Below are experts of layer 6 (counted from 0) of a mixture-of-experts language model. Rows are named router (the router's row for the expert) and show model dimensions 0-127. Each number is 500 + 25 x the weight over its row's rms, rounded and kept within 0 to 999. Numbers have three digits each.
After each expert's rows: "comes after" lists some tokens at least twice as common just before its tokens as in all text. This comes from a sample of Wikipedia text that the model never trained on. Tokens count by the router's weight.

# expert 14
router:502494522463458504528500499522489483448475548484507475488460516530489508477498560467443508502529467464466489521493507538556523520479485502499503502485451492479543520438523488493534513479498508500548511507502498466521495493473457497531521506484534512489514457456450485512490556493501482517546516505474491486502512490510475470525495493515486507473501460511505502465509502502507498473543
comes after: " ", "201", "–", ".", "200", "202"

# expert 18
router:486522510487493503471509517519469434507524465532500492472541505508498453469504496475483501506545490494502575489451499508521479525503489497487492501449497560511481489519480514471516525509516502526511510506487490504477509474485505525517535457494482477525468518479494535486524488520486490542485480488502471470486546475545484497465436490509502480475485463494471491524479488523423519504472
comes after: " |", "|", ";", ",", ")", "0"

# expert 19
router:494514469519497490534477476546503480515486481493477530533488540494476468496555507462511536468493539507465509483489518449551491515519472527521512500541533479525507484491514506512486498519458496500474491516504458501501492530504462496571482458521491500483499485540526509477498491482516495484482476511521492543437516506492488466558485494530553530512537504510488465473512492502525497546512
comes after: "-", " f", " a", " (", " l", " the"

# expert 17
router:510477509519502469499541493503473470550468525512526545480517502496483537513505496504535487523511505507514488505461484484534521508444491475471506490506478478486513497496485522480483479498488541492506535514448473545539511482485484473466489515503542505517478517440487549531494508530482548462522517479520545510503507544539494499512501519461526501518477455467515553529513518485517536514456
comes after: ",", " T", " ch", " t", " w", " m"

# expert 31
router:492475504516514508530509529466506522508547450513502483540542508532511498482492474527476506505458509501478459471529508476551457515474519482497470500499496512520498503443521505476553517486464485527456496511489554450482489523481503494476540431512497494471515506519458524532498501493510483449520518467523473465513467441502502475530497491502498491472497484473481509502488516518538502489494
comes after: "-", " |", " the", ",", ".", " of"

# expert 20
router:528525486512531500479525538500541523501492510512529471492469490554480514485491528471517496533491523497495487502485524554482516459512470534459522488503488546499497473479473528500521557480514466511520507495500534484501497467499519524496463498505475514460508469463509505508479538505488538480521516512481554502478469464462517485500500470518512478458449501467517506504424466504453517497475
comes after: " G", "g", " g", "G", "or", " U"

# expert 13
router:526453491529483489532537494526539457560502487484504519479498488474501460480518462509484501486532533495495520516493498529432517493539503500522490510494492509516492471520531485452473497513516533492501501532494505532504510517445524474519451521486485496519453473476512506496494536519470452520457469538453510505519476509489525492500462497511487484494466462475501455507501490540489515452530
comes after: " |\n", "|\n", "\n", ")", "2", "3"

# expert 27
router:509490465534493492540487464489474485504481484495462523540505466490493480506514489477445520479452481496533501485488522523491470536518471516516526509541539506530521492484467517533502498471511516480499505526522509537523447488502499505547489518520469484491517511506557518492534496467535528470536502499504489538452522493512478468475501516559499480529488550515491527532495462518504509558529
comes after: " the", " (", " of", ",", " a", "-"

# expert 16
router:518548492475466469508496517464524535455471521510490517470477454537496529502500444492540480457491494476449493491510508469520486461491486491477520478477517469519529501507504517525507466529517533484493492499503521519453493514509452498429467494507504473544472507510464501442503507456512521547498501509508479479522483494513515495481539473480472500480515517552518454511483483483503505490498
comes after: "ed", "s", "ing", "ation", "ated", "es"

# expert 12
router:519471524538525482474544474472474514503544501517501495530510475490465470556505449515490476513511530531478509492454508499490540512531490452495473497456493479520491476499490534530496489496506452518541499493506488518418503532488479523492530491505526554498561482486483520503491497505495503524555515538521516506454473505516481480499492490491486509528487537542486518529496510526519503509521
comes after: ".\n\n", "s", "1", "es", "2", "\n"

# expert 4
router:464486499514516495519527483521499517485517489495523534528511514507508434506473478493472486523485520519459503493486507497495453528502496506510474500492535514537461500532503496528497453501488529525463519504506508504484450493537462523479517454512469491510518466462463472524450533488489493538529481554516436499461485471519509479481487532506472459525472475549487466495498532503511522543486
comes after: "\n", " in", ")\n", " the", "|", ".\n"

# expert 9
router:497523478488463518490494524516489479487486449559547475494504485442483502484467530476539547496483521521468489537503489520496487509482499495521519493521504495515534470463536505500525480528503486475479470500491474482500481512497527528527527481527487506513485548506547494476457518488524514492502511526545506484495549503469469464534537467480486505463444529485495449493473484450525517520508
comes after: " ", " (", "18", "–", "1", " W"

# expert 11
router:518506487471509484485482509513499498473496556539483481438476513449510509533509457485514481455484504504526453569539463491516496473456483488500487491494483486481509485480487480529493510513470528483510503472515465486515505493483511503457521466515491514449453499507445520480475475467523546479557491483467464519517516512481479469472469502507544492534504502484500504467493525516528492491483
comes after: " of", " in", ",", " to", " for", " with"

# expert 25
router:531484549483507491458512463486499506509516528506524504534535525549517467498522515477486512438519516474551507514477504467428525494549463499476478520483493469506514500525514509503470562475504497493468510516524515477508477512492468471503528536507500501515522492504451522577466537494481497487474465525526468536505515516516485516511482484503492498539513490502493469502492515518519504473463
comes after: " the", "-", " a", " and", " of", " to"

# expert 30
router:461490494507548474533493507504484473474492490472505510498490527460488514497514523467507492497446494532505496507477508541512500450424465499476547465563533530496505508493511467496468471476473482536501445472476516519483460483486479494528497515493510489531466492490510466499493523497489479516506471499517565487502500506510502521495468536456543525471493459451505493486482529476513505506516
comes after: " C", " c", "c", " B", " R", " H"